{
  "n_layer": 9,
  "d_model": 128,
  "n_experts": 32,
  "experts_per_token": 3,
  "d_expert": 64,
  "d_shared_expert": 64,
  "activation": "swiglu",
  "moe_layers": [2, 3, 4, 5, 6, 7, 8],
  "router_score": "sigmoid",
  "normalize_top_k": true,
  "routed_scale": 1.0,
  "balance_loss": 0.000185,
  "balance_bias": true,
  "router_bias": true,
  "init_std_router": 0.0186,
  "lr_router": 0.0014,
  "vocab_size": 8192,
  "norm": "rmsnorm",
  "norm_eps": 1e-06,
  "tie_embeddings": true,
  "optimizer": "soap_variant",
  "lr": 0.0106,
  "beta1": 0.95,
  "beta2": 0.98,
  "batch_tokens": 65536,
  "seq_len": 512,
  "train_tokens": 426100000,
  "steps": 6502,
  "dataset": "wikipedia_en"
}
Below are experts of layer 2 (counted from 0) of a mixture-of-experts language model. Rows are named router (the router's row for the expert), down (a neuron's output weights, with its number) and show model dimensions 0-127. Each number is 500 + 50 x the weight over its row's rms, rounded and kept within 0 to 999. Numbers have three digits each.
Before each expert's rows: a language model's description of what the expert responds to. This comes from a sample of Wikipedia text that the model never trained on.

# expert 0
Description: Capitalized words inside multiword institution and place names, such as New, United, National, University, Arts in Bachelor of Arts.
router:565447515434597482479465481466438516532504539550599491483519569530549460409516496503546463486542484526479490551428537505421545490459603573416538566434552489522567444524487489543504492485462384486445490538469517493527493529455538531504500493518577390584478423471521451523461508496450561431509507370595543431573501434449483491418509559473439533493494515596532572472589448456575547598470
down2:439596536513491437504621462412490496552449512509498537472430458512514429492444465434511571468514459544434459453549495531501487469476423528445514523520485544472604494509536489572436435535552438472541502453457520472437683489492555480540535573519479494562464562506467492486437558508499643431526541493549516497497463581489567602442527552462436530427516591502531419424538465490504526484575
down3:583478492486459563483461531483525577443489498461496541435534607505502430536458495522498481528654547517492403418475415503501446483524491526483570582556507437528512475555475547400456496475515454513525558552430538613672513581452535540607525478450490457556508578579571554536524508453386491468463504479524533510507581487477488503559507450509499458466552489541511515507485538411439496462538
down4:519519514533522441519558482494422502528458491629481498472617552483538554409438540443453543399482477493489507495539589509531543557458525511454525556504513602460542587441558446512557472493553586515472477540460450460405588549488490405593434506508445573513485492426463469492431531508561557533468521406503497453542410474419508524447442501425522513452461566487417446432549477529569563535524
down5:528536511506563446567449462550491608546413479502496506454460450492492481450568507511452579624482477475522478460481442552513518587498582446535524543467534402581469435448455514540574488513557471547498411511411573594455543492555537473498602405472577542492499535373467486468508454520508570533509519513413550459527464464468449584509502463482584511438470505452524462478576626490456484473466
down6:450474545568405570467640493471481388572483553440463462509395486531420606533534536488513531487517494510619526577506540469415511395471523520499594473445518486531508331557540463472497467549463551465437457461528523463525465515494588437557550559505525556425509479532456481478451459523482466583460514507465464497485487528523518558507469448530480518512458459425505439529539491531491548479373
down7:490512497531625593464488495492398501464518481491446437397514458396457465601491412484532558547498443505449489479506444530520456430452427492491485456598486494603454574491536471566455443447435547402577582480519562407448602495509384447544505505528428500484431485464418511455457471552434505499522554473449540495405453560518502490486453541410469447530509495517463525476515474505499497451491
down8:561565500516543508455436437519547495472484484501471498566484498520439504498511510543539562399397535491612487432439532510448541440525559549461567424447528469470525574427476466555508521440518566486502527470509459540530535443501485467457509508507422415412455526541458655545547479490465412517444433362465490439467476426660508525513469479498536510550558466549479468467526496532474454491381
down9:381463555486442572591468489517448508428532553520452423384456447442441523472637505523404571540485480483487438449484530458525500601454417432568520504477571482487422550563577558579485465552503503531511459541500586487549532509528476485402568508553495542414505521472461560492548483481509499491526455546468587563537449544538489538510615474543575505454515504424535459507572563507519516477528
down10:548463533549506521462542468461428507484439415405473470504488530550525332562511507430513540498516588567437502410523463541492437481478501545565488437488404544450494485524464504500480408567483550563536515540488468520571552616454440512548502504449503499464457482442542533499408449601513520527411501492404555611437606527532521456553528493500540474498605529521499530515422453550442504547512
down11:551436479519520456448463519544440526454497485470531500518449511626658443528498531479516539533590477529485542460490501539540496544478550489463547522571500535562503437522466570418543421476452419453598527447552532521481568497468554492589434424482465522504571497528468436482561529531482585428435456474454636566550541593469494510502499466553588482526402469502379478528421495455466495472496
down12:555580518548551326456480477523552492526521514436557508482475512483494469493443529491515503431544524524569453492541560506578482371460472419463506472504569494462456452442501559455467480472529477537431494590477496471463463457550516566524588526447460464536472551577474541498453432425455471524512535494416490473523481527513479504449425549534454492580470465424394539478374514570505662468566
down13:472524512573463509535559438468432439431486439560532504478538515542570482426531544552451405491583487480542550536520506570455511457454537547424523521490541599432502471483516496479503379534550401494422439502507492557495536509510549541483427512513539377491502494526522532503554536516541485510516545407539438425440559462555485477515503548371510422503490498458494427481495405470466600658565
down14:569583407481469507450498572537518475494553484469431548549515391466505519510495608492535373495558453499469481475529460460388532467495499540537437573502458478387438519524516472458526482485539559507566531439434548539479567512498470480597512444512475482545578550461561474552511486524480494416562415540605495436526556506441386496482489526423455428488404414588525492540471524533515426488449
down15:489413512530463493444515471478526504554450433453530512426568438482590498493502490412538488483547527534532486492565565547451542472470414445544463506454502483594493594541500587471594545458486443531461464456452443417499493606485483411543467454409439511482517442412559492428553594517493582447475482529479495438535535529551511567516492459503415447609474480481590499536508466600573485392479
down16:547518558494440601502447555481569560370456434442460505454487538434462472535569560452479459539543505521563389452536486478460457474493484592463469509519536439530527516534399416464542582493471465500539490531601485432565449458470530514456523567550435458550559518535593538537537561464529503426437467542478526517511607454517550534573463407444458533417526481506602508523414506470503550515443
down17:484455563485511562470542415558466491483450608482578458585486472506524640525448525529513466436539477482440502312486522545505532513551559542531498475473394468486489503449381564592480456575501509555489504520540494525526493552506463436446471510492495500435469471474508495411528501486462474405590511504491503575528501531395444451402478481542515479529544565533525530426543473508521562619537
down18:488536504493526483494570568454508581466481518597519501513494483572490580416511405477521504497594444513445496426447447514561425456473463529551522388485472518466504434484457453497480561566551531554489429571548450523394519486459497579606551528588518573587549470456517481449490574534582573484423500546495438454523521416457503483526523497551560480486528575531406488490597456512510472457621
down19:472502464482553509446496452477531458488535581530557537550521474481496523518476458494484508529586525480442508572505471493471451455436494522538430514551432507500477503517465477581535449506416552410541462383548568470438542470461506507578486560516397533422519555492545490462516424552597451465483493649444499549533472528344532540495486406505513536559512476385385512542519466423450545496597
down20:533558483433476435465539441515478599543507400456585444483561460437516569498450449372477510504551558631486493464515510480532576515473524511545467607419597482442480550558530480509450485569549466495609509504450478505468517509470423413503488463520543552577451470552544502493467533504473550545433361547498536471541510521417488442541419502495491546533522587563472492507552562492580439505470
down21:508491427512515491529539378498497471485463496549543476503568517575436514510536529444547524500420501515468497446557401486445545576566493412511456458505519498432487479478595512480475476379501589445416489566509615564524557574489487522545497508514492486544484477394561499489535453389512399555490443522529593408578399465492454494501524491426529416540601505527521539548555542469453480502438
down22:451463482475494425513515473470546519482513452450483515493510486513528494464482461579583395482507471420481487563435457537520476582410508599513474469518591429459460545495431510516486535580565443466508511492566409507387556518480471498432473577511469552444500506546524502526479579477490518536418501595477554472531408462517428381511525453548491469446451546644420514523556552396532585462561
down23:593472544507451471598494459476605536442544486510465519518474436479526515461503569485437431565528544520431478620417484509532604500493495485466442559517521592537469556485500505466490509480492429393562509456531526545499537528569438478550443568621479519533512431491537655464474528510500410545393590454517455465521574501528496471520499499503525478615492527467580511525417577471458506481542
down24:528508513525440557496488569459506513505533527516386488473477555545528542415490483456527569415594498395525508538538428541520589495505511486513595542535397533521554476442489551526579454407548522526466451508478491505444551531463522446444467436491426464541447511545465415459468420523501495477493532480611403548579553545546474512567412493530489477558537399445553406507431494597494515405456
down25:428549499449562456485506465466563496419493479543488494486505573487491445530434505540539512490520515531517523655534618483561451464531534536391372469618524490463570531469532546515540499600490542471491564537519521462500585440508467391531429506474539576543516565472516514536483538467576454498443401567484439564565466500456465500475521444348458542500462515488475463509503425518502563563499
down26:508508537422484455422422470454467542477506395458464491462549499573486406495474451509574500465469502497612481478490547453483503535523540502468501546530515538501353410488514509551569406484500491515546527566504545511520507507454519562468592429508639492550469435452489503529576538453501502491512593486408543416418483470446395574512425499431468507524536496543477514449453417566493599548576
down27:529524571508490481605475508440456500531513488507479461474503550496617434531504527513495520515444558486452535535536450500510439507577531477518392543570533505464499408524552510483556538484490562480510556488516484441523457470480462417482479467609567418466471502585448552465416501557470474459469504603543542532491524503598555504486474470630474373444505611531558486540479539499429578380607
down28:509447509529500573511615413444526495466557451505473506479475509560547606542515545532633515402525475485508482551544561527526453429509425537406423450508481574522501503554522616474479518509581492484512508529480518532393506487412542528418504497530452540614510456566468496447420451443498406436516462397452488641541495533459498505528505422519541501502483443542487531490533456524551519514583
down29:507500440473548530456555548487589522478517434613554524528464487454503475560561565480571511490427560508485527463564397496491540608569594534486537406441545497517464499495564490408460509497459542392503573624465509540475521449547510471466493488431570452419529530468461493455522444519529553407442492520537456612478497497566524506579559487541444476422514449539524511453518597580508488585547
down30:553512465457561523474471425567531425419542478514470492534488489425521511463576479587519534489531474466582554504541459410619562559488565591423564522545559499491610469424534518531516534448547478381525545475414470600450489519508537548498513528545533459483539518469576557566491535492495533532484496568467483421554417566638468484504465475440510445497433538578536496463575515560574499538502
down31:549443468523437525442394522487552452492476513451568489562469570638454496487455508539523544480464537445469473505506470485550560518521521597457537413514515542442463494533570627574414535451497524505481549472500495443522547604477476553472415500516532405460486526502565488497476502376403518481463514467540397470571481366498546501471495538566539459410546437416489518513533445544469498548547
down32:529452500530503498505517597531572497533437561474547559397481587410403504447486435494567468511539473465470523545519590455506514557443500449494513469572538550474408589508572436541536434451460528474482454522515503483401494479445587378565574576463496475442542520443489492531428538570585500506455479567482559531561445504499436588428586496534476543454587509525435517560515492548562507441499
down33:591402604469544424450644554489533488519507561552522537458572532442523434450481425497463373535586478480484492548481481537543516605492539541493431464501418542503524536568429546514546379560435503515487506483527563459467568527471516503405451468483492412518530517552535570501516514488517464437506524500460522523427508486403481462506456541604491534562458479467422479495525474515499375457524
down34:454461489535524511546533428557479421535436554464583489505586444421529504495514450534549484508512443415554526508436533508458500484517503541512548526466537571494506534529453501461457579499477571455504496453436542439484549517561510501600466547436592535606487473454534559413428451531508446493500417382525479423486473552491375470433535570525556567478453536565497562442528356552462569447508
down35:523534434525425483547449501463508514550428516422388516598410449503507501447461554439469517546469528487576501461483528564563555438429462440477591435542541507548613510481518499529394482492484549536425466535455485606496511492460449545531493480465477491543555476485472569454442546555372514502520517388562586499469516490603500529447533479546429559384488531586559488521488507489503523510420

# expert 18
Description: Articles and possessives opening a noun phrase in prose, such as a, an, the, his, their, first, one.
router:494425450529529510485495418555448362518536531564492474507516578555483545476581531464414460508485537525586533576457493529487601512496483565446530567491600518549484491507546540512501424444520529416437495545607491428436485606501433479395459488560561530473437432488496499505487457497555532440561477543519516514446513472512451497473441537408514514503505573534605462548569474545572525635498
down1:455504396446527477473519485474532434474438401564600479504546563481451456409515452552584489439449533512517474468533499446464579390481471516484441508494527541492561443456590498456565521566505465463504484399473589497494533468537536471430509523528508451486456454502496668488542496420554525574549543537444513593587495457527507476513510548392555529587503430553558507554467455508549417472491
down2:476549578578522481551562435537518466540577512509430492576601522476529484447492614490492493469480438421552476518476538457473446481527405502578530503503401505422523554536490511377497576403495589503509446578521517469423513591506568419528518525421381490453501494516412472495528486461458523474483470555519455500394436516567403466483446494404452539452509514508530463505478528457429489447485
down3:573482466478472501526448508474511394619491497493548435485442518478435523485526417489481525450367415477589476470545471445485449549531548513482455461554478495548524391538492448598511526585556502459539412519464472444622542470516533489504392524459491516500434495497536566543549489530444549520505481501446469487456449562597447565529502591465589514546365535498515475460444536555457507535428
down4:517434481473607466520470475552562491574405463439476502430476489415535408483605546485435498506519506469520557437521464550448525520527549463351477582593493465547473423521466510445580485458515543470431549580555420492519490454534455456528558493451499534489496537428526550467575362541487505556520521545496465478477535478562478490502474572574492384435513566586553519456545531538549449476491
down5:570541439472461493470537589483524513529452372419527484512575338572459459491473473420535418501521566479494510427551555515555513484535506530541493419582576376522504577551474505488503524460493484496542471544491528528465581416490495528512595539468513547509509445557567576503486493642511528481512456524438520577393505443509559411525472450465488568458531562503537456472465461447527488538497
down6:508549499462506472523527553596548511461581549522496527450553473524592481566596457518537477527527545481594446470464463518486436450504483507503485516539508472449472434497539476502479479455448437464455538454435441442528624466424513634553564467549441466462497582509406536571554510527482487554448543478568438510507509353427484516461509408543510531497574441517540606567455554491422498592507
down7:581509512492421531501479498487449471584455470558415588470483531556512474539562445442530475455490500471483558458530528598527554501490495481507454531539540549503542482506508534571526491438467363475603514513411489502424540630435615532533526480473515420550454500485531475430511548588470576495396572539467403594507432423492423459504488468571491463510505526530395490484507502492546461579449
down8:457490495532445410507601523509536489529601482453378531470539553558495508568445498399501513499493448515565488521460483519508526391563541463529400425508517517453455491474434524465566471417451561549497467503573528408489461528379439432518595540537536510474425411564456540512580450497521453486483499460383552557484510446518503539373470411502529502469547495562554455510503514478516484501563
down9:424425488520547410580443512499465488505462493544399523572474485451456522470429519510498471518538515504440486490504532392435414488489514488436570476475528520471626522561458465455406404502446500443489513496504468488535605558590512506546533542395522485493520520563476526539373436505381515541536585466565483509490449566633471487427501480428568574510506488552487525575499508487491563512470
down10:591497512538475455509567531497555525486494524624588465568486474526420424483435523529461457525546442567479508573476508534511431572490431473405432499506535454523537459500446490462481479500463504489524472504510541493529536536457515495488551550448409491578553508493506485492519477332429456418536437555475622441566468535457442399410424493479463517498490482392551552465457439437571539423485
down11:556485391422617493419564491469496431564562484548577535426609551537581506478479537446513462481468569455395547528539612424512542595463482524568560383446533516544476511488501448562505564552514503502508366527434513450462547496552524539511534516452491518532498549570455469480531551522498482493500508496568470491531485461606459509456455643543514542511449489560514455536495464501555516496495
down12:544493588563453557501437374587451406437493513464473487505502468506416496492540581477449515444444506480515428472572541344494519498534507464538553571495541543542458394505439491556511546462509378612443506597474539472532448510480453537439486467454551497527497484461485556494461439502486431514508482439503447482549494501568511458418425445543572505515556468520545551576381470531521488537544
down13:513469476513489583560532517513532549538406553536620444409522512496432545516625454468482546541542464459472597520522416591492450591552439472540493429485457499483504519419498453484436452472527504473515453467592557495405545538585520493413491560542464481387503430453462521419543504467515481592527506485477478463470477529495455572525418495503486535508427445530481475532536393489476372506542
down14:544556437516377470569557440551587599613513523536499507540513474468512490535475500515477434604529441476538482588467502580518415510426558526507500481495526530457598571435437450496483506529459557424554496454473498533503525525441551532548532559488552560533505501567517425484552553511455432499526534540535368514360529497492545445446443506516479569408488470407456461488524468420517476459556
down15:411512552451438501463516490397471497546474510530508476488529541539494403556442524546528471552580464500435542528610463442593414528423504500563458414513482468476471531570516469491549520542463569466518435459517530540507564503462462491543496539468546548480438547469444479474542503433648480524470499536356443506479552519367551477522549403473495491391389505411515526523509476508551495476543
down16:553505537428535494467463614502534563509416506562434571576518529496493560532542470538454497513541564515518615445431407497457490525463463473463515509462473511531529477433602523607569585444549498449456556557522506484564552500545461594419445430527495405488474565547529561506510555475520583433499559427483534472446494493482377532511532576445483405509473485558461510461541454577577525461502
down17:517538513533534449553554454523500458563474563400521510412561496497545472464415492402449450540566501487509581524428496509516494582538479503469445442462522560500536502421494447499441556513489506585484495519388610501542480441574433416593489451396408507474506490534403589560517493521486576485522565506484515448465535474496475544556471616498390498585496505524563534491571584459472526497461
down18:488489496518484480610446495479499543431479386483494491449526546551470484426545493526535566448426526586481545401452493519422425522440485478374621508532557594460533444469512471508525517469490453515485550502436411469418632523494429512417401475542535513609518547514504527529491485490342445569502538491498506510479518464499423490512548511528480463497448588532475479505560535573502476451515
down19:430449510526520586500667436484515492483524500603496531507484598530489562526544521460511513540446543497484546464559558545474439546534479535449525484503494412460529521561453547488463590457490545444548590460500477529524533487466530468482472546475482450453547532502449557559519507425519469493481380514527521541520642512518637509463487429485450429525506555503471602472456482565573524394619
down20:566431478541487524409580509544525514637502575492524538499577535443538563550408494503612495521476420569586483602509524578503535540507534450497608458421427546547557496518528540482521506513448478581517557465442504536463535522507413561510559450441483421501539544421525486508485463534456577516476478494542510443504435561468435439349520490572498503468547508488444454492516554465497570562473
down21:621447548506457489553485474435521557397495564581492580554459435548508495529589522574475532517495570457437489478487535488530514571490536506447475444497455493602472466503528510509456553403462498441588478488504475566466489611453389465532466529534433448430396577539581551480474515470451503453502394523547531544508406499555553529496429478483490543528528515509519586506530598459421558486566
down22:495369414468519511426517382596523557474462480462482498525492558603530444498452476461510458388553476559463527537529573431505443533514529570472458434386495480474512485558461436511506459477464572488536511518557464413407539490518512514369486542423478485459466439507534537505624586441527533508483561518459488474438456405510544434437501469486474555522561516469479482551559488540498547538576
down23:569453441511486458467520363522504488482529523429567561478549482523490459532382377573571478533522421404475555521450467470584529486511519565474508422487562485476611545452525547520472544493492531452490595483466466452461496550505502543500446474435518491475483437480544497492536502371401484550420511411530325429515448496542494527489552542492471412526468507534495474427463496501523512470543
down24:507461453472582482509452550472603502566456530453559483539537489468504433520451514513499544495382480474550450456564536412428463570480523561535448548434512487654499481489563534520526479475472483546520514485509431484597471513537468446396433424413483497494524431337512503485547473535562525468486443545554545443465491535593533516532587552488613507522446451529553572491575468525486495483449
down25:478476573514498454531494491462505632475480576448493488434463479510542460537590579472506459423403422470501499481403433445541464558493454432449498461468535481526551509571470485413562434521538543509530506461430470507548561438490491573446548558439518504530490449496494412522533487457564481506459573482560582435488550516514473447457574484500498484401547633576520588413587474519551513436418
down26:578480494504514533506490559502487475534565534571433428554507456539491544565525520481520580447566419584544578452509356462580583529461447503423493490500438509572492460342446556590410483511428473452427491589483507482531505609521488455473476436526530448512519434545455518428471412503508509516508547453534441569440575508549473513483549512522498455451470588494499453431497473506518434494440
down27:460427467440518390447531648497539387504490414431571420493460465539542501522548472555527405450442529503503547529602481553486412491545516473513501440581436488616502591470489511553431533552456569557456495568503474546533476485483474478493527549540507532455523496456531425592530479562483509555572488466407551583467498461448550458505528466532471550486515472580526545497466491502393552481558
down28:498418497411564570536442575324498502464527502479457541582518524498531557461438511501466513493525451574535471432456511487578449459481563423454536499468459506487528494531519551452499526467599496501555500501542540513462510553551495443507518534496373499473613542572427530520564529509496622497497551425437471480550457448523532499492432474571455595383550493456478582538464462471577474533438
down29:537444444466545500537542497453492561512577515587490618428469416503422520486479563444495464435576484556547602499524516513451474547463542509482510565485433472499491455504469536500421459394512578509577448453514457492465501453528556440518502477519547488540486381511450480557430503472554531481452509575575517465562435466561613528438514517456424445591447612530531466529510453602577459484448
down30:437543415424521388510601467483440447426404560466478629434563536528478419487587482451502509479511527510491494492547450483436503517512499532516526516535535456507487508542432415568462556479416497500565469586538505517484569498453465424396551481524554565502425487498492576562445464478505549483571540423489509452578471523557504539547419480554407546472430516462509410476526454449496425442441
down31:466568482518526504546437453462547513458510522529467492464445432522511546467438470515492430504573484434542570532401581482490611477482455481568446522473509539501499506428538588506534567495583438519592523482542558478478585451553537551514467494511472460497597408490545453442517427542536527514538535561553501421460431465518381491367434398438516430550542541486464472484526534498410474508385
down32:463494509459500432602480549499545546481483536423463451488497476476628457502452491478584497545472467401495506438554591518582462510452536517547580526522501560508473464512401483395466504504539569548534441469518524574452455498583529485444498508563510545622625493420486442516604548502440496441501483516490536402538482506509490540521543401565496508541432485509507536464417481531389538425447
down33:534522546446493504446482489430503466589448541530496530507510527460521471564468489465516526539466472390486571521408457578456606430587409484490484502469415581479465588560513514495538446523516462554522544647545549552397562512520531522500472537564553511505520552511500430490497536596510481495542528375466474495478518518459444590445387503510539431490481510481398401501518466445448536443559
down34:454510511555514371505511529507567550525439591488475482510412519519532478428498468403488467431524546510465490421451549564555472586482464535474545584405558493573513536446412506571476500381576508552506472504499440488479491508560564550484423541431496497512442507466490481517508410482530519500516476491591538541588505442541455469509585431477545566454586421584528464588447436584496493579517

# expert 5
Description: Capitalized word starts or labels at the start of list items, table cells or headings in infoboxes: Died, Payload, Chemical, Authority:, In.
router:446568479552594512468454524493510441450515552449486506474536475471471465562501438467544491576512451517561573534430524559496568591563403553472460490498486514468485577506573450580603472431399459481437524505478546490506427589434588439439517456506543506426450452525503442536502413555658600529536596540506514505545444574417525461461490486500453466536530511452539492532496425491524538485514
down6:441551506537596527539463574497488547466544526533504504498494586529504504620514493395443443504494493554553566519430459598569514542520460459589469516510418498535439393458542559519514545559399571531541550511509508568442525412457465463463461569529519521421512528583468472466494525437489474598374461502508507529486546479411547522557547450497534480480529501578407465431509518479521578414558
down7:543481429451529544403539559498514519416524490474444479510507444538479499576431396472515496520548533514523519431495522495596560465492536448465473483550429562516400410471503505532566530451523483494498375579438453499461431551428429455492520392515537567426548405474529402491542608491520504450518506504545457538531520514416542550484495462591423500505507534442434439500584411485568536550512
down8:527471461475454514447407478517492484582528544485499548534548485495505505423450481555511520534542524539532493431524422520491417492549501413478504490480514545476529475530600463463454556536485464473518544486521528547495488530404430442435527457497567517511471509534495503475531566541481492529529447616602397496467482565665471515530526448464439571418513527556605345518549473599596438534561
down9:504484516542518520504454461559431489643486474555525549549443486452507402527490517515480450482536541499453556606541435435514551595513555473519574503498566457449516550409530474582524433547438523432528486543498511500561530434454448517450401426517488427518473499499562427481472533534480490497437518548467423443548535480650514610530545569619493428524508534433468505523514552561475538577499
down10:416513472478390496530618575514505480598455529557581538542450513514474472510570529587575488405446493544506575495548543539576578597569535552444499536481498487509500544504436514521511553537473614505474497512484478553530495553485431452510502530533462546540415393568589536424410490469508524481476400497501455416502521521575494520547533539503610519458464479523535481492466573452593431510468
down11:462475523501509500585550466477414466513482390435577437504424420539559509501529467517468565544503405522484492451551474565473490465519538543494417458501478502593475458536490517449453517494483427518454569462588482425460592460538479503525457512508449509506400444477452538498435478531499595554524521477396492590565444500551409524538444556458437639514386461452539568561462511506554452518548
down12:573578551457560485563435456527470519540484460516529464461534512463498501463475448496500518517599469602521492461454603625494538484504595554516565527443460509498495435541564463429527474502502514547482525495497428527551424505487466456480532491598509503492482516565393512435549632522474500439506539405520513442517587400464518531423418540487523454503553506471662454480528468448548505399528
down13:506426526453518459467469542518493426505557454492482468553457517502541447518428434467429476526512530471454512526476463682504474405476452521425494460500505411492403490489575434487468532516465535483456509621482594467547467534481497518617477465506480524532568543532424461494371424546429497546543456507517543431433482544479440487550501533483375570483484586547416534536552472532543552497448
down14:482460411492468539473501541482534545452451477528456449467510523418458440470536575503464521495515449502521636477421356506475426509418543432537547567468576604523489526510498469497494518428458443441518538518482484506492572465439516522465535488515445490491528428490546506515540596492595475578488573476570497566503650507384467504520469421539503525434589465508471473388490550510559430513521
down15:558588545517521537486462551607496592484496491487508446468492499503486477569554507413463538539433438412524454516393447538490540452510558462528426554488518536519468450523458479550471551470422544430545515544405486429507558477469527425554345409484500488451534362484433435549542494570455450510528505454556501480502514511480476481563501584554491494407449459446515515485446454558574398527487
down16:532655415549515527391416501512393484546467513497535485499506502492422539488441571442445518502558462512518528488462647424465469562436597529524493520453527460438603516538428508535512474502477444496496499499448437432585493558535547540577462487497581429455515469472485510576552516473489553468590480584444434513470438486484543535477522550480399493554488437497525567533523439407498498536481
down17:545454563560549470496499416452561517515488520584578492543493553534516466563510484520528509454508566427571460527521498568429457479475463502516538472543510458506492528558490571475454415506491448477485604494444611477448529550479417523583515448555525419526366549555431536431414444488561425648423459472523470480496519489556513581607435525522517540474514535500567533475462442479512591465543
down18:485424536446529540532484504489497416514494472545495430494591488420525504492585479543456553418441409522477581544518566475503548501506555424568473510491534491522428473479477424455450491491517432517480421533573616497505403520466538475513509578378552519501533499406555536380467491494536463530582481490472461490525544424602427574593471482452426496503488513558401576545505470586541522488466
down19:503569554455509467635452504532401489487506521491527536558480454501560531531506503484446384450389468458579462438486388459539533464498462523479471553550417412408522454538453437465537454488571469542397556517581513571503487476529525535554470589542505428443502498538471582489481524493526549469520506580463564502447555539467545548588507487629600453498530474529504546473462496482566566536476
down20:535553574573543563473449501457515477504556583510558465399485522432487449466538538518518469440522485400453463557540568589361549455554538477463497565536478495554413566526531517509587511560587502537429520409475530384476493430452515481500543514445495536453513466519592461476552501449597498500476620508449375477523484452480478533484504508562454556503452538487505493515506542570572546499414
down21:449516388463486580485480515488466549562542493542436473450608533574526448591478490494513523486446564476456491469523351525477524554443532531354509452538489454480430483488478504536546527527584516485466484428442614604488486520426442528508470562477554495487487524624512461549590536494487421420522452437440516476589536419524492496492443496494434513450515478531525447462456555481547440470434
down22:540458453528545531570508551535488507500587493393466483498515487531513492575459502570506474564535491481523516517494435481526550572633461528517486530556510453433549591477526464537435430500567515472547618483562581397615531502525490435484426542434476471410506550468512497489590627441495462462485418564486549531531506548467477520617533514440421569530442483458546581480466491453552453481476
down23:488481553397503500531545430553508434568555562586586572549558446381542579472498519428539545444500531513490503520540460482470448433566460528530613503494499375441538466487435518496503533612515652486502457508534481524583533518464472516548502465471447520476496500578617467536524468435480437469480439534488506497505566426437506513522525535631511501489524501599505487520496573467462500549540
down24:477498502571511436495452427515462457529432443456575489561538578452496511388496636559532480449449399525443423539468527469496414440518530553467534518467440500503504569484482529468473662547483493572534573515498499573454591509483502615395547509520566557491496457524548468542535459492419501499589478484504504525484441567549439490526508519505526476483450600548447530457515541485517566400515
down25:455631486610499484509520468516532514551456442460628517441534446454553516438480532459492499591607453522456604465539491507530488414419517457463465495555445445451489553414449452467505525479414560581491543492501521535526513434495518435588558497531561512485474528534500551531494533442536548518468550489494400528527457501422498526469481431482433566554531417530505423513489416428409551458593
down26:404534456490613401562455375526406527474490500453604499488530456574487569512508477541511526453415485394603542533522496475440562489576526475539444514462580507486530590486434505481588480482543534497479509447395541516396494395552530507518487471427481536506504539549468511504476503493510583528571443446436487460558522519491550413435479525520472549464546463512463400524526461507465473427438
down27:555528554428518439541558509405479492513605462456367528546549470508458520490504553556499599446530510488491487616402515599455503429535552521501588598421494490530507492581510558527518458514491461493371478489528524522527522472478508524577494495553560518491439517540535413584574486537460490497536475550426483563439490454424489580489438506581519506584488483530415470482500501485613544554537
down28:501544433461530472510609537426569498521429450521551466397392519522553529518540547531651449577486468551508463549500594428490501524457531574530431545542538549539522453473452482493484483484473431554443473561486581425388434501511476632500457527490542589445505498520510457467531488538519451490487414478446409420500420464516499475546488520484440497571479508488463495472472540399586455490488
down29:483413464475564513549485407500586500474544451507486464484418416454620531512528493397525526539440506500416580494570410533534467516421551534478439523507513446521451505466478437591533498503415527557444449516536589531556478481507421485416530507545564518474468466499624551493553467484508405558504542430499538546512531531575478507445554516499505556506502574547494615540406496578582444515508
down30:533478457535447452465513595516631482535529540578572464531495502512477491557424515529503429506498578433462509461565462512530376480434453603524409522529450425482496499472531390517361497521522464452483536406520412503524519516477555529583490530495498516456515539498463553516526404499502432473578551467462516528397510536547577469538491481544524499516428455529432524456470597504540613544442
down31:548536516516564520541547582608414531521536505448444405502517490528548472461574516540435517469495557532563480542399495503563472575422520532516604466481408574591559474541464529458604533525534540534522419494481500476421505510454475518512433524556464429426490617490489512424572467515505544597601570463492509519413515431483497528467468423539482485501466499479436495465503460617562446517486
down32:498444473534430460579481422481531616555553460524488554491476459447563483486541420366392518480509607479466503547531581494434416583438498585462566518530484456403516573468514464494500489535490477520540499504396460571503538394508511478586467429489502555503495479612513514565452514550505512502560459491522532477452555508564589382540526495533488465508456488542486415469432506530529512437449
down33:651475501447539479476550509479437487609530446449533507468531363571404495495462446378418546482541529528504507518524519507569551500565552491511427553428515457480469470475478518452496550535465517458543514462518506451492532440512535486453486481416459435466506434566553547485525457552500438455377465560424492468449673467491481521541442510382434520494446528505483520501477503510500523410479
down34:515542444594610479534563521554462562563492502411413466529495477480600544452540460449476491472456511522464519478507447507526553457548427531517543430509516515471385458593434503488434481611520411501553471512488516504533381505513489563450500543532483452429613470422462582452526467524529521532532563544468528463498513471583510434466387519474500429548479483496469384566542450456439530441549
down35:549523493543366486521565424475512511467537608495455456573510456556565483509516499453585465433588475450433537550477448547503473512508407523476426474533471582567530530458499386608519537439476563527538534435514475536566434507524553509473493566403505499483497468448578444501500547544508475529478476458565510518538468453467455490540423402423472500490360567431461451574494494573568523522492
down36:554492533480566530436493541474459506502461466442499483468432513400467469556524416512531457481418474565569464526556543464523600416488534516489532451547481537461460438595619499479512526561520499446348605548516481459479479398515418567473528481524632481467440458529520510575493485514440492555516440513558473547541473629499496436481465491530544484454610504471504466444454541541480454431466
down37:500508571451524466474502452531532483574514496374614559502452521461489499467517524411518503486511507408418479603509500416580546459488570511528556542505449443583454490538497509509474594514493459585584452500451441501578595556479479520541620528490531496475482466540496545559530543497439506504433574533411514522390513449412443594494524433565513473479573545508474517503570581463479534534574
down38:452523535512537472508549457530480541506454411368482525472497518579484521544482529485567413489515543508444507486580563483508414470468507521491508536553483372395519426547584585541412442428460597570566412423522511437440513424524500508618544570495482444523550452555498499526448517560477556483544448500488522531512547489502469529481585439435450504481519426460444513568557478583455554521561
down39:431505519584492585390425513505509532468498520518538497566557493442461536554498545562493544481516520521496435564546420464437435461476566455597557475501498410486576557516584473502503453494350413529489463480489591541484553454468546635581456484540509486480532537546526467552472501521525457483595471497498488532515558586486516552454588428504405493500542487446543502536503463406423404498500